Experts of a small language model.
Size: width 96, vocabulary 4239.
Experts: 40 experts in each of 12 layers, 96 ReGLU neurons an expert, 2 picks a token, a softmax router.
Training: a variant of Adam for the experts, 191M tokens.
Below are experts of layer 5 (counted from 0) of a mixture-of-experts language model. Rows are named router (the router's row for the expert), down (a neuron's output weights, with its number) and show model dimensions 0-95. Each number is 500 + 50 x the weight over its row's rms, rounded and kept within 0 to 999. Numbers have three digits each.
After each expert's rows: "comes before" lists some tokens at least twice as common just after its tokens as in all text. This comes from a sample of Wikipedia text that the model never trained on. Tokens count by the router's weight.

# expert 39
router:480559524531487466546453551474549529520492583510549530540455550459496500447419513522477502556422479515434487436580502452488453516506550488466495519640528456570479529577526551513578480518503590463423487424553537470559445464488595581526503538445505569498399601528536487532475556436400478612
down7:520486550519459456472475530408530549551490467515563434465559508442495406584423435472620548510469551446508500484506500437521484521548503474553521498481588610558503443539512553460501534478558505474507458454422461500499431421372414560523468547509485595379465500437480519463544430515487472428
down8:475476477440453530451470494491552525607497474531514439453548425521526546532521542492564489433492536492477586419543432544471459455421431453510560434544542551560552472498567453390565547616438559422540521499456507601466501526463533513487546576501473579495578567547529478439522573553464571507
down9:498440483483485526508439480468533563480549483494450568500585516557517504539650546558494476563550478518467595437477583561570477498471442398449526488417464491551482491437462495544475611521509510533467493524503547486439436527518507454556502603455493456551493398459473459516602483546638513460
down10:473473503545499624453511538584556469535558539488406467535479493443608469494461528457449463566387514552447509509502530542414526453513490555530541497493608568569470555486530474481477565490522573500496598491607511572426458461480570491482606552407513463531497525476392462487514484552487468493
down11:558494552442475577511532516538560521572525492430440477479492454529412534507523512476491498484593417495491574456354475623534439465477496483522495437469443442490385480507501478426512426549500391459423440525500519473445531412487476555496527443561485416443533422533450530502541471493526586491
down12:423486498529544512513423511555540514491432465522417447546431487623601442480475506418524392449535473537533532466535418489546479531576603543556538470560510526572470490521556482500495567459566550413484432585502518559502528500522528590547462475579507562527457522551547501578490501387485483470
down13:542560608535429404427404498506510413466494478563571602458573507443632528463528522497484505572594534501516437516485441528478413515416539536475460486541477486566455411515443515492500501519493494424519566454483509533478485465418514527465551423426487599533511503513551528525520457429518550551
down14:635374557505548512555499545459509539512463566540480487517459496388493419435441481552451504537463506427481562539540469424488545573500625414572497489470559466520569558538508463495495412551570485516481561550479478476530551431482552503554479446457488556422503456475463498518423521516416462450
down15:573592561522396494525485515495500464433451432541488428485532573564505481449461466546469433453403590480540477479476491559399435476481588498525554479537413472458490456503469504434573406515535486487476517552499498552464533633485502536455562525432456435502514553508430479635552490515529497452
down16:528513493555554499548425438504566530547462504503530529463477482581563522479544422510513417402550435494551511496504597522495487516406484519571545416480485515481564408569352573461476514527556454563614485560496452509421543413437521481457500490582397468530522493433522469530497491536463508485
down17:388483550525414546453489491466536579430520468543544461421540476486496606519550463494516475481520501497563409530397459555511498459459389486497521515514499538567522572476419505453507439498477384553513564559490526433472492449543504565507477536420425510503451413574532499442525549431602560478
down18:542566496501481449485421427431463545505447484507618542486467531507428543527562461545535518510540529498580502580508555583492479459457474443501485602511444470540568498497557431424472455514481552589497512386563516523446554539538558543448598563461525538494446540522572396441486514399557532515
comes before: " |", " ", "i", ")", "u", "a"

# expert 32
router:520556515528471505511579461454506405445422516426552427496464534449418424504416510470446414458478524425517416470419443504452464534570545481435522583402409457503464438539496471482480550507491554536435508494566547534497547527467473505440597501510596508438420507585473516435526453458434512475
down7:506516484400563451575466471479539513494500393517548611540574433543571516543427540521487476417524595519528424508486465516573524566486387478510506460522441462412457576573371460522521541503421530520524514614456539506511521458463468498580532523493477481567478477563511453486496443440553495471
down8:610481570474461530491494485530584518469477542535445532524549536504564513425465564456598539496493456560514534466530544507481537459511485614560480570497524470563524509567394414517411448542412594499440534525544526482447473543526551475571563393517426494393500532478485560521421492498500519417
down9:542419561480493550472477401523519512468642501485452557497444497515549481599517431510421530444468491471510484497485471439470544524514494585593443559469449472385511511572522447526554524462514516409503507388560560448489464480426485418488575581532502518451480522490594520472462521424575476555
down10:521574512522416464447514586461512505606517524532587465541522448569439437490559408479474534554463495455476471510495546523496553485459497408457522588438557494540443400506562506443477588563525536513439552431455450486461497520610507525427473506521629479463546484432531485473582487534475406508
down11:394461474507415579553439496443468504546473523451422458498537499453486438448529590610512522492583493467496483460511477517472474461487457535538515477526522549488512518474496474555501489559362527390476435521527508411570497539550560548530450601515435403517500484453512501441427542530466521355
down12:403472483497411516596427547568409491554605475483538562476489543477470457350499543483470463518485530486551538506533472517525536374551450502486482460473491483458477493523533449503570449476455437526554508531498495469508468585523408544558458477458429469529503444461345506490488576517525513596
down13:460607518546491498445414458505488539460509498472571455580470459517479492634456531531605566473500558484515549633480493514451453491549518523500476530493460518519531451530519384490496528532511578513540486512444553473496368517581551520482481568486584487449417575502590465414427526484468446502
down14:553498530598519489616466491461454470574336514529544458469515502496455469440490550567479455491496527511480472442521529576518566484430573475461459509356424501494514515449488477513480448590456448606536477561508478552531503549540573485509487497592407467549479453515506465502511376525514550481
down15:512506556418452428521395510542471523496437438453434552557541590536444506492401523489417563506528588418514483562514499460418591505546464620519528540492477507465467501529462442515603517509566557441473491546443497479453448594540524441476440521480572430579539498532532566519560542479536471499
down16:495572565530539555412440484543559480527553580499583467565405459524508564542539439496511562474481522439487540508474450471432434548448552466493576566427472533565481470581522511563489550414542535527412513439481435434491466471606471523487431565524604512489476450429546532516484480531493389532
down17:484517457464493483463543549462468574476526536496548505434493442491583529496484497530509620455496525504563473497480507498502464520461547516453539452518482459542487420427541511491545312431510461544494459465487546566538512470420417595528528687464472489474568399518426537548441466490511504515
down18:499478546488433496502580495489612538482492501584503474505548584464555595375572530439459456459594437462469489517551418441431594462490387516540494485481521425475555487488442415489455517448552549474496525521574576451433530546511522444479507440510587521481548507437530510512417509431535529492
comes before: " the", " a", " his", " an", " their", " its"

# expert 10
router:540427510548543510518498512560471477464549583567453432578514562401480502536474495482477577602459518455426556497504552543436449452512544498452495404478475434543480523559539610479416449461512470413438492423422554583454498482564540429518513485418480520521416476494442457492432430477489429470
down2:445474499510523480502535591506577565463439459499511557454424471473494466487432601420463530577573564480385463513422409503475523531518459459468436578489553460610458525513461566499491504426544493572547494516454481487433495535475394443622465506460486508486604401462483531496504461452486495515
down3:470492381500379490503574423504554458436503480504515423505513501558506510389594534470484546554534477523541452589574545539523512468492554555459426548519478581581488493449427375472472489521496453513550456451582495451467448558452550531411521476469518477529503450438456446504505448527561507598
down4:501447478562472505551554546536445527536521547514466524513497569450430431380489507458465546567567552464448509445537547542489511413567432579499472542459541618426567526436456505465601401416476554566523514462488519491382539460540495548572544490534466522528468489482475610546494522472469561489
down5:535531427497436520512423465478520457509468427515594423455573484562480483494433542585510453441412445553554526525508533567559492451469477489513447433516496526505510552591377475532553514462545503472442486564505499529486517527485517491422519493444492545610423426612584476506588477498584567570
down6:449482540501518500447479412470458519546467366532514497548571538492459451471453585584361577445498588508520568481410585468517497514459570434544444414470558430495598540516537433523503390560513521492463536470481528473561547566455563476472447480531492460531409501531529494538522503477501470509
down7:396484414518389496484462492549520463560485512506368505522435487498556493463539467528647400413487426491552521517479492525540536507485573567451444468484493501421560519443523457569503547467495475527468490423445541516517622454525379515517442461473425519484495496573484532466491444545518496562
down8:401499465573498535542535530532506430503461487532545520492607571523475510527548514453519603592531561417406509462444556553496565439544497576469486447459588495473512561533399468463576424494441484474556486532484500505379501467462520504603424540488464502507451537457479499475481514536426545613
down9:560563547423580507477536529536550400448455453449508597533486494486515534528479534542497461553494449439448513417546540393527530551562516456484477533429492540515467463574545468552538528502517592506485529533397505471503444475459529492554472598552529518463465580538646443580442592490540472557
down10:485577553532451491484535414534512511395489552479411539522515533566555543515569482498528568440525438517472476533571410499399499580514531553510578468497518584504531458531516394478529464591437500456577481563484642507476536558509580476425529478504499485486562542531556433481546458606514522493
down11:542538526497541516489488495489529436457464506510496485524529468525416509541489500446435542501542519497565535505406522461469445536455404538533488456395498442446475496584452495532521522400586502417526576446524503457441555566492535432464440368517456426533546444511628430551498582423587455499
down12:428571553497544586439460477486480453496439454582457417552481526533511465421452571481412612436551561395489539500556572459469472541497567538494514484438503480505517511547457495546442536532399492516428502491521500553566560514537600423445452447536494530423456587575462526423500474522471460509
down13:494533465486496484433523447541527493571514460507473493647561451446476617546537449507547524466494535405543588560506480492403503580548540476470491575521416519518497576529554569567468417447505506363472527479464557438507539569479445510522453418497460477473516462522511495433492438491553396482
comes before: "-", "|", "\n", "The", "===", "="

# expert 34
router:425423489496469569505498533561493483466589534522457543496476444465497540515468419538563444430512467456534357577477548551503595451417370509565503480590451460427474568571528440499489527473461482511558407513589431574487490477479478479551495412566528506506419538489524519526533512513540483553
down7:518567558514559526527545401541469510453517459460597588423464445518531531540515462478443539582468452459520489485599520494450515509487539536424471500523480528526533474421475463551468483553467519589431458493512445433569355447567507468507504527534452586527562567618566443518489559412467466477
down8:513488584452513532432430600471487514581459478441486438560499507568452477546475502532466461439490397580489543473480500524433431482404480545463484495597533466529502463552545424496498449565428376529501551575561565492434502487459496419472533488540622488457506522434436515496583505510533529417
down9:487519559541454505438519511470567426449473461462543494547467573535527482520458496440471553382457589490449525530510476496415457482501459507466568532554534490514469425432536574462546486442533560485428454573511521474597598563502366521449520402543532509527493499502547520392482513499582412585
down10:440488466490536460460467478474603545447509505513446509564565544475460495506474478411395602491482502485367485447542551484423626468446529547474529497512585454519511583434541490514587527522443410503549498515499502474503493506511431528534388518438506463548583562531546492570481567412488505567
down11:488521529521529455508463498633526479483546472509527474458458461506579497467483461476508508537515469476519516556510526471541479400559462460613491418521544477421560464500517562494503405505485458481514596560517685504617544513432451431503428482594497466517506604508525432580531463506529464537
down12:505431491475541518492469481463454546418470468559458396482581504531556427567524462498547440510523451514371497594526468549517517525437575477562458476451566537556520511468506472448563528502506529463569555535488531500457517444508544544446402459570422560458481472481488545547643417510409532422
down13:441523453562456539471508548521479561485517549524571441566424452410411506425526491456451500531544446479455423536437540492565553397483497465504562447535476502457405460546480489545590549571534551502593443522441504583484505532491482408569492436475442488599530453450551506559552484413459507547
down14:467475479538480513498552519458537489501460424511477515523479527527474492430393444590450481584556417542453511509579568536518441506591492507532510609503540417506489471544412508503559556439569474537466450511557610485456419537487450486567464511547372559484516452447471510464607483465555413468
down15:468472459501480515490499523485551472563616405485496414507482536462403555437488530414534457470567576492552557469512438524490456489529505515430385539436449482325457514470519467526493514526564482482500540490528435431507505506482471402455525473541513612494514491533493534447626486528532507597
down16:571556556465441489564536477494615539571491511529424471533498456498480544477601571537517522503419524483468513458496595575497473494473467481506603594503512598513565493489457498505558543495508525392459570445424473597473484452437533501524557481514414543469494554529567479393531533527408572534
down17:533517505427531537509512512555477494439486491546482573437645453482559502496429500506486461505494499523410596491534533481436481487472422436462468489545503552480458486460440575569420436575510505536397547507455458480577426515513523510442541562458485349515614470382536498514457491456534477493
down18:475464511514562418473589503447506565513508439579356461583482453525475451524577444514567484481552486528519538537432545562582589524459561521499543489457455410413579568558514495540406505497532571545514566571473457412556471454483514456497476469542523490526498467474481534450531512520458561609
comes before: "ed", "ing", "s", " of", "y", "al"

# expert 3
router:548437401540446471508515587456518588531377541383492527459481496590471545528532480564465476524447443460511544449505527548420445398525550509548495436477563415526557419493548477430508529519517444512464538413530475525525441545415510547528579573506494575492469462480523557485515537471421566470
down8:457444449520536469456560550513422457559496568540505508530545534545466682549475508501427476581419502514484487504505496510550476550530507523464510524493503520567503528477531476473488483456513446464570520558535484535413424587531578517599565602394506591513543551451461437590504468478445585487
down9:525484398448497540503480572440570615524564460502403488473440536560470494538414497495473489508418605446446497529548542376563457522483575496504552566574595434566556496591482508488466467501446487539482526511447564458509491480515585415533446571464515471491502564483520484469467461485426569484
down10:514551486450483444412478508544559485553569506467486593427477587409567485502421526470496477532467492554506500474519454456543429566451520554464545491436635521554485563487562475478480482396516524566414556521585451487454509438543572551455426576497509530427481417557458524530445482441532552545
down11:462528503430486484495430501478503542579503453478465475457488559465569526488542436553513505559563403525389555550608466429527459508470466544454499415503591494568486449492526477504531539585374559479476538570485550528536525464455554489469517588523444458475531519503495542459358602471427456520
down12:491559546549478547580543520624544516472507446433444485436467526482460516503504542441526424529483409516497517536544474470452492521567448467510442549414487549534506475533499387457478574471531509609456450474459484523535560519599552469523439507587366566466521485456554454454625561469500528491
down13:444535466461605449493452500476460503395451582549543587539502428535478510543530483561513503494517560512588477560441518439572506475478476441496506502496410423429448448521427482486530429586522442504529455411524510535445510499504454448494536394591577530513590416505482422545584472522494436478
down14:471480506552526514396526481545534531554462493563596488539509628564506489579450520480484474553539549504496486465369457483475507514474476462547504592445461494453502535482502529420485483582437666426428494483517423438473423594509537484492509480460532436464495507484431531538496487512406426441
down15:494457544477521526570408507503524551523484527604449462554540523515489455508569542555477524461488404496557504434455562460400471450478454507480533490540519518437407422384520424564551443588539541539471478451599470435519474592551508431489583479503528562537559476505537470508572457524612518525
down16:486555454564583474533430518474478484498510532499523503634527473488406491512541542460520472471595530551567531514455587493588445441457505438510498536527438530528484449510544463492554426604545561519518533468427507480471478550503450416459534356557607492487493483422495543603470435518467441461
down17:489593439508504415596546533504554547502523496505432489485532619465548525486450576522378438481549529440504496443618468418408462487474488564567511507540494509496529457530556473462527481446519513462504456522507597596516434483410587504506462505533406434470457488514552479381462505475518529517
down18:574502467496439516482505486518499511501517436391433503363490513503599497543459436498465553521418518523375430582557465411533537518498520511496484456525477498490496502456483515552379598395422491503467503514486500464590551450512537491566459564409437520520466410511504592426490516516462511497
down19:601502531529480491521497486525507470477501511555473539458452475441602501588468521399409458504441458503514428576525489521538493490532553539492461430589527566574505423460562511515449596504479522581434445554388495450624567494483514605524479555481458501516450439470501428448540425479432507518
comes before: " |", "1", "2", "6", "%", "7"

# expert 15
router:425466534535409440596530508466494556538490376443431529473511582475391546528461534484443496505563461461556513525395511522464566490499412558458516575475449470402559561465424478552467469461462430559530559558477544517405500478472494474464582486465473465456573544488436527515568530467529550475
down7:526585526528527456505363571465581472503433606471425500506469525453535488540423531453511465488551447479482501463410481474511413587523428527570475486588522435458443418503505495452540432483373528471424482510450433509543530519573421555532565590519484512448494497507512472488560495443486517433
down8:462577573450531469543458487529459528554580503562449533425491475493469561509479550489475381578586423502477457431503543481525551424375463555476515453555579513484559559427516510458536535575470411478492483533515372578476416493512496551443500465459526556487541504425517419523493437515490521441
down9:445456500545401604478460497477610487489534515468522547465525486482563366429573618498417566474476533413508479490437497558491546539562505515476555544514541504510534506589481502545505536584489468438521442412536560441483446443550403463489508515589523452533492524523593444478559477431483485513
down10:447551561423524488446567473416434466523481431581512489492549540526606525455488517443425515535433432574513450401468553477511494442414468459570517558497446413468580496459522454545488586478524440556603526450531474536490528487515535546499488399559524615450541505460479435512532509475479580478
down11:508435438461532489449431552449510501547553461515544489571491466612493493499457497556507453506481451575540552459579400475501456545519507550567554527488469496478513512479373526519413564506448452444467567473420416506489565582462489429581502494448504566420438412431527534510408479478443526415
down12:560494456450608505487479459502493496495603564446512438441404391469555503512506435481553494505568548404499507525471373505593516521443626499445521531540505561466506536540509547485445480480585514553462536424564515463527498494579624441442498473547446531488514504560540528487522405478478504481
down13:522446502493561531495455386483522507615494494499512536490454404515500488470516530522404518547472530490457541464471434605520439573489515535542548352604524434547486446527582534446550514521439476471554511562501479481552631497505490514486499558556503411413481557461517490596453514583476501490
down14:559490478589535555515493422515504449565462510484538515453465382474466486504514511496422487535451509468495542483493447553513479531461526567459592379665497445539505404552568556432489523525402477490526478599471471506548635488492498539457460549509455418434495536465459473534458470561503497465
down15:545608426534498427445528528464480517534527645552565506481549430488467535513501446560561483509513511529446478475527435458590403525522527538526508474495448510593483512453421556507459542487443420536452478379471471520567595566514545393610508473485494430500478452514459574534503494522489529447
down16:514560532471577441402458494408546482432514521530520512542555417512521444510450514550522488476471408546408446403510440496466508502479523539571563396402528485494483534458508502456513514487434543395417526533477436542483529573556569475456514626459456543540434474510514453499441517588554560517
down17:567446485568557554536533500482480481504503488413502395485538543463505473527405453533530402406533483417430505460529488569507393466612552513494453483459458487556580587504457511517513430490417501486506548490560524551507528525419491487479406462486563458595552560601488505509545521555404515492
down18:430428473442508447483514603521510424512519477480452402419481524436531460462522577500461503464512569569463549541516442501499524507433570470531552459532424541530504523510478519521533536442434543510540519526619502501617527590468505485535494446541528504512371479474432663513481574551488442530
comes before: " to", " in", " the", " by", "ed", " of"

# expert 27
router:478470453490474524537449428467430480439541467506441507388507419492476534462449475485541442492583531550507482538421492362484440459477461540470487540491525503528476547457462442421524489441449551472585469431582519492546548543438467568497494536436500590407503549493366538605523486566517482430
down7:401494516523555587429516465578481554485572419492502430477494568537491508490467413564550559586519457491541558497475427563468480412533521471528510492487600453480589447440477550423478534467404521544505382555439523532479508440543479506460475410534585472496420452516521423491493435502517571500
down8:517557527498533533478519458535515488432474485470561526538462398593459512520557480472552487601505522521434475486530429482563485488515444521489626609569507593493513492486448445478438477460545504551523477386476462517541384420459410616530465420522441485463498500554492446473471495482532423411
down9:566542522526456529384558517523472562496457522406423543508483506481589497563551407484533468534575506517546503555576559498393488569585457501465562464437526492464520576609442509540576428507512499441459452523457486459427484581488539437547547525442474591493427505531550528487460421467506538455
down10:591510503521545450470559530470540538430505551459453562574502458464519455562497507415570510429477493470485510526497450513533527544555474511462602492526447412462514440430515550529586580548453496367379467506460500537466438553518425488467439412486439521536460545513594552531440431533514487587
down11:527409547474470473424482463574491533543493508521465445567494492492467435444383557500499499530418463458464501389530532600415587501420601445552487428446432449473381429500524481544515439462505506513503446407517481585420462520494535450561545490516451493462422546455490490553480478504512548519
down12:450508602557466622576438539500536487490467507481594533441526539384537490487427500492497475590448460521421435465494443460485535485534495476439583439511553521539573529514403546539579511432549475473503486467507557485523494534513532478507536447559347474453511532479491451587535463456579436452
down13:553534573503466606455550564471592500479488490469520481478376524491538392433425521544556488493493518477524515481535466486469551470468573506417424506522543509464500494471481474477532482498421438427435473559499481503507440553478488530589454470473534508356445530444481479454399490393380562487
down14:513457461516428465487505465504474481542549556486492520515472510492625509494432524441500642551477416510519448471465543523534540513605520417475492535595580456493573559445531576442504445525507518497472486475533481490415531420393509343442523534535494525474519575556433545500553528554464440477
down15:459469549412567501537541390560551452497543507495558527555480561447513486441454542542380482373570542515422528493485543492461496548546517581479534636447551475511547522513472483528413613542431459469551480464586514492538441513469562537431562482532537491490442446495472502549541431517493464533
down16:456537463538470439461511450547497438539503485463459461465479519486575417450500475521490458422652548556599510496432480585564466501633471480501479563511476464429540541599481463505449536430534448513443536478519435503485547555522584400556440429468447467476463480487506531439492457461431471416
down17:511546589501469552470520444557463509492472452531455503445458502498462580488550491469388544511444542554625504495413473630492620565405435502483478484532478578534499546489463430555429511450508588396492471437525560502414506467469470469511540506539473417570542505526466520551531531438515547473
down18:436432502519491523473513525568466480480581523526541387488353447515483442557467408589561519492444496448499514447497430574452547526480550471473492505581462476553540397486494524496485500522615486601428443493479463429494582564502402459445468523560595493523559518538518463516480482540460525547
comes before: " of", " and", " in", " to", ".", " for"

# expert 28
router:614386529475471503430519509536448556509429514541512487456429454596563497420418547473506584524512473524490529475599467570403480475482585388456524531550479413543512439433496555404427534541539535550455490529494531569517547515558508449483420508520519559449406460497470504494515447504482526488
down7:526441510529501434477591485548475524575482526510570549487507378475511484408550481560493575505544518489497611491485464478501390461504497450526584531547504428535502415534483569429444453571457442451459607357482462566507537473421461575520436456550467569511547520531492474439502505521509473528
down8:448489479531459420477509404530477505561596458532542458535602559530388469522482540506401456522511506390515503503472423445510522520488500490478522535495495444482625576575449525489565470462580433446401486424486506464392549554462573533604508535527539516486498456474552533521502496493437444546
down9:447510436474551505388507514472476618417500600568501481421489431516560504448420524529489460445520497524477568442513498457454450445461618444521531425537541473472421583480555405474458466540445542544525555505558505536560524441472558548535499488520406513469576485521490486453422522559590465485
down10:545450555482583427413416595519410455553532545538511574591571549579501520477499577488502449522507535501509488485492458512509502513436498488480552541556497522490467435407573489607533472493522460432510573456433472501449496474518506380558497562353481485500574555512514514474544531415512439480
down11:528534581606427421527477614448518466532518544480442455492560447578597401494526563430472511538460544447480547478530557417516492515491433569495523484444470457515497481486466476485513562488511524562452531629582532559535629506517500536498457543459491445495404503443392469540505470531467518503
down12:545565519474514474446538405633505491458518498462488509485456464543507446513520497449489499483481596594503552523503405440516538524479428565516528515453469432416479601468511534532581511436509443546535444512455482462382482528495516443426448457520470406471404497461609524617512569480511538526
down13:535544482560472476491504563478542482465500474448519589597517582451483491478583534440510496454480533427580544554650491507548487526490600445474489573475568537475453544531463400584600489496474420551547504430455472528491533468552476508489562527367452502523503518529425553507558468504473519407
down14:482468499484459604506523567574493546508533500460425419431440440550472555509398490464452561570503519534468589470524456466562412527529532504521441533437595527474481474518408452541455460428496492520467538481542625601521456527490451524518498554524486501457488426543443556441507531448479604602
down15:436462465422497566447437451435535524520419429476426466554498470463488568523457544493457517512507475483464451496554480455510479430490421527473615597530430439525583551569495477405512553480525511498486576572507562569565564470476473542555514462553623528444463486467513413533547402447506541535
down16:555526559551538423477454532478533458537522507455526501509440514484459483432537368478482384452523520436485584480435490383476590472531482451558582427496481499431490562536495440444545548474508498551468555432595452495483485522489584463498518506526520522407609511491538520502477459444532593391
down17:487457475561539459519486524447584493435478544469496628485634455526520375526520503500464577480452548559493505575562502415518541558554441435510451549443551507431431486462538487519517544523509455509483512516448616546480489561446553426501565473460472469534496427471504439486453503464386448416
down18:447497476512457501543512453532461505532487434527561522473511414473478561544400352505579532590543512582524479495441608509657457491514473532505463493484455459487498523438423524433457427491518478560513525474516425505439543586534485521499455502518406419474479555516515485523565545576569559444
comes before: " |", "\n", " The", "A", " In", "S"

# expert 7
router:593469473417600459451553552434457517500463461456529522487556439613583535496431528456401445450499568471531516481505479465505496487588510478455549456613467458362466513526471458479507531520582572509541557535424477537480535502442433542505474528435527478475544501521534526445605556473533454568
down7:486498429523542515385576487527551497606534502484510497465529494507525515526354515531482460514512531534576442424494480459549506517552527429471451562584428422403475450497568531424437513540589353468499508514541463479488492496494560442530532555489560536449479502481453430459491432564485601510
down8:598485459474506554552465497510471436516504490563433556434548491415425559478510586444426533606500527533465434564479520494481477575555490472481528510477416417440469570486510449533533525406515560426494457476522412533618484405480514410416450524497473544570455497537462475549573535503565507510
down9:509422527464517488452500567471447595518621534494459504433579500528544513580388477488450522494508510456447450501574403517553501523562574502434525508512507423456439527444517575491462505438587479532512591460502432495441569382490437481486533442572509497500513468521397452452595476456517542494
down10:474524571393540424523486545483427451494565463605585525554515440425462568474546586627543496547470441494454498524466559562496449422489479464605530448513611523506453455437534523535501530504548544475480510454539499480568542491581476524518502497540410475518533445453574497444455497459477546403
down11:457431501513514450408414536472481490581511478449540477543430514540508569591501498483554532598478504562456414532422518503473475529520581489437541541490453506465509444494477565502591482409517526483434482420462486513559569452547511521453575402510586471427604531482417475522456504531573525603
down12:426627489463521451479586479413486442535460511450525522507516431521451540563553537490487506506491500545557520536465487526405549576459417500491543456534512496523518566516460466463573503480517472487530487529420423554376509584563535524516584517447561568548433523361543457584504559487512571448
down13:443508489492495570554461497461468476508501450515446472500468482530515523488440564534579427545505495369477505541601501527560588462476533513412473505496546489531537501584463440463567483484474620468392407453496479468517620383468530505444584498529445584568497542550473431507486567506453528540
down14:391450464492436492543563494544503497559482493526453527485524485427476378594466622483548497572410466479467482457423471588465461461452493569529406475484482448422516534504505482431566481528424500461546563417508445548550530404498469468474546480474551486394470516565412504517485541502514577513
down15:483541510501515438498408503417509509520512537479473421471461509512541463575428469459452540425513530500368525509434406531569534516431550494561527515495466460441495475445470555417515453500489519454437574498518386530438579388544557539444495473512573479533550508516417460588544551436591466542
down16:539457493450419482555457505438553510452437517483500452488535398483485485489437487553547574561545390449435523496479528469452399527519553521496506468524501461527513515596460529343528555489480487494436542485363541553502557483492574570598489543561506581481408493521508455451517492519576512567
down17:553451586618466438422502483479462484589469494523535481498521515491420457536541455495436572568579537494553521576423507470576429552584519453450562494462460610529524487526480519504602516536446557506386530455493525478546467473520456542530615511532519494471536532439428412568539471533550489509
down18:521466449445528491543463519534591502433462457516458517444535428489528550539428526517474565465442561491474460429566526606538560461568437514477488456403566508600511454553484424455488432554489481520396564494510460458486493561474557530472519494487471394539534496444503623589537579530450426459
comes before: "\n", " The", " and", " In", " he", " the"

# expert 16
router:530467498520550529457564610467540507517438440499453515455465432529501577484470594587546503605430446447464466557537509539515406483531649512505561512442588538529474547617542537443508491595418483475504427503425480512559500530566566516478448524496434499474524477554450520464543467535526505542
down2:462550482522551462451496555451487526598486460567583436439524526422435536552503568476454531475511488423625580468495494425543538434442435572452501490573455501456465468446516548446484525519531417496426484455458450568492564531546497495491512494455457508582551565464427635576490517461572485475
down3:483597504504529548528442461516364430520449471416484516584517467499465538575517577477508492455517535495516505534474508464509559583550448473437549530551459479509532465546570470567541423541457599523525512548436506408504517473608398502487552460492543416466481447454549542485441452549537380435
down4:576531572561578455444490454484537570572615501572522479499468496476499552505500472563552487445496465503537423540497494454448525456438588578551502551552550496446462533450493456509538493559520436526510537603483550505489541497515605526570456426457558447557562575523526612399418491458473537445
down5:489499454478437513596547391499572495444498568495457574566503504575538493569417464511596457488517511504471520542513522566422478483442543551474447517487579440535496483373483562486534521508466529496514447534571468550377420518525521486465390454458535563472374511447467479516450472490472488585
down6:542478501555532455452442549490540441506459509477505447481503595410508487421515532622477467569476483545459436454537495596512488433511446488504390500507584541496628471583474484595536559465493549594501493485564565543445604532431543416532468469468430469500467511574514500530539475491516484574
down7:497471507546503554487500517499448495434482475486409504582474439457487479542474407478532547490447577502457524523542548498522440459554441506428426524505468502524492506399478426469544389480575355502467566503459458429532508545541492494442496544433593576455398601403534599520510512481473496463
down8:501480511469555576514533537559470519417478513416491564554544568402485571557498522498510500551502518483549514508607493547617530497515529521514541505467426514512521439393466480469443544548622480453513455522516458500483592560554565551527534548474535516430559567518512554632500588552462551578
down9:435537527469549388526528409556413557534429488526421494470499473496534576469478504545536517501457477497559457516486557480529563411421531586585393534431548522464494458519527514422425555469461497520464423509527561574466471466529512520597466489487644501451535536519529502485456566516454520401
down10:495433506529480486514458587427547446403537578406392477540510461443464417552596497432526512526418496554475582495489503425499491466569469522525487577446497524544474516563413468521488560426481494462597536499550491467441522468565536541434493606562560495563528527425444566556475479529469532471
down11:487453562512457471409541432531462567455493584448481596347451473496527504530470529473513561425525359548510631401534523533448524496505501543522513506440446545467495472592469545493564497415451582478502480480490450560444565506488558455523495493540480520437513509524491412446455543494476540457
down12:558513438503481491477513535454610532454458562529478489481502467444413448504518506438491480670537537441512545475506523448492426480562533423374639498530506571496500519489512500519529425444536503509427464517508390447501516553539578452460464556478430502496418475485511548622525455478498469502
down13:515477469556414538536529484463482532540525500447509465554604517483500433471553531515549479403570358526525446457525488484400587509480445554589512467528454508523485469445552453414438556527395566527537468456576540467467636505431489502551508546565511541498482543564558517523461478419540496467
comes before: " |", " 0", ")", "9", ";", " 1"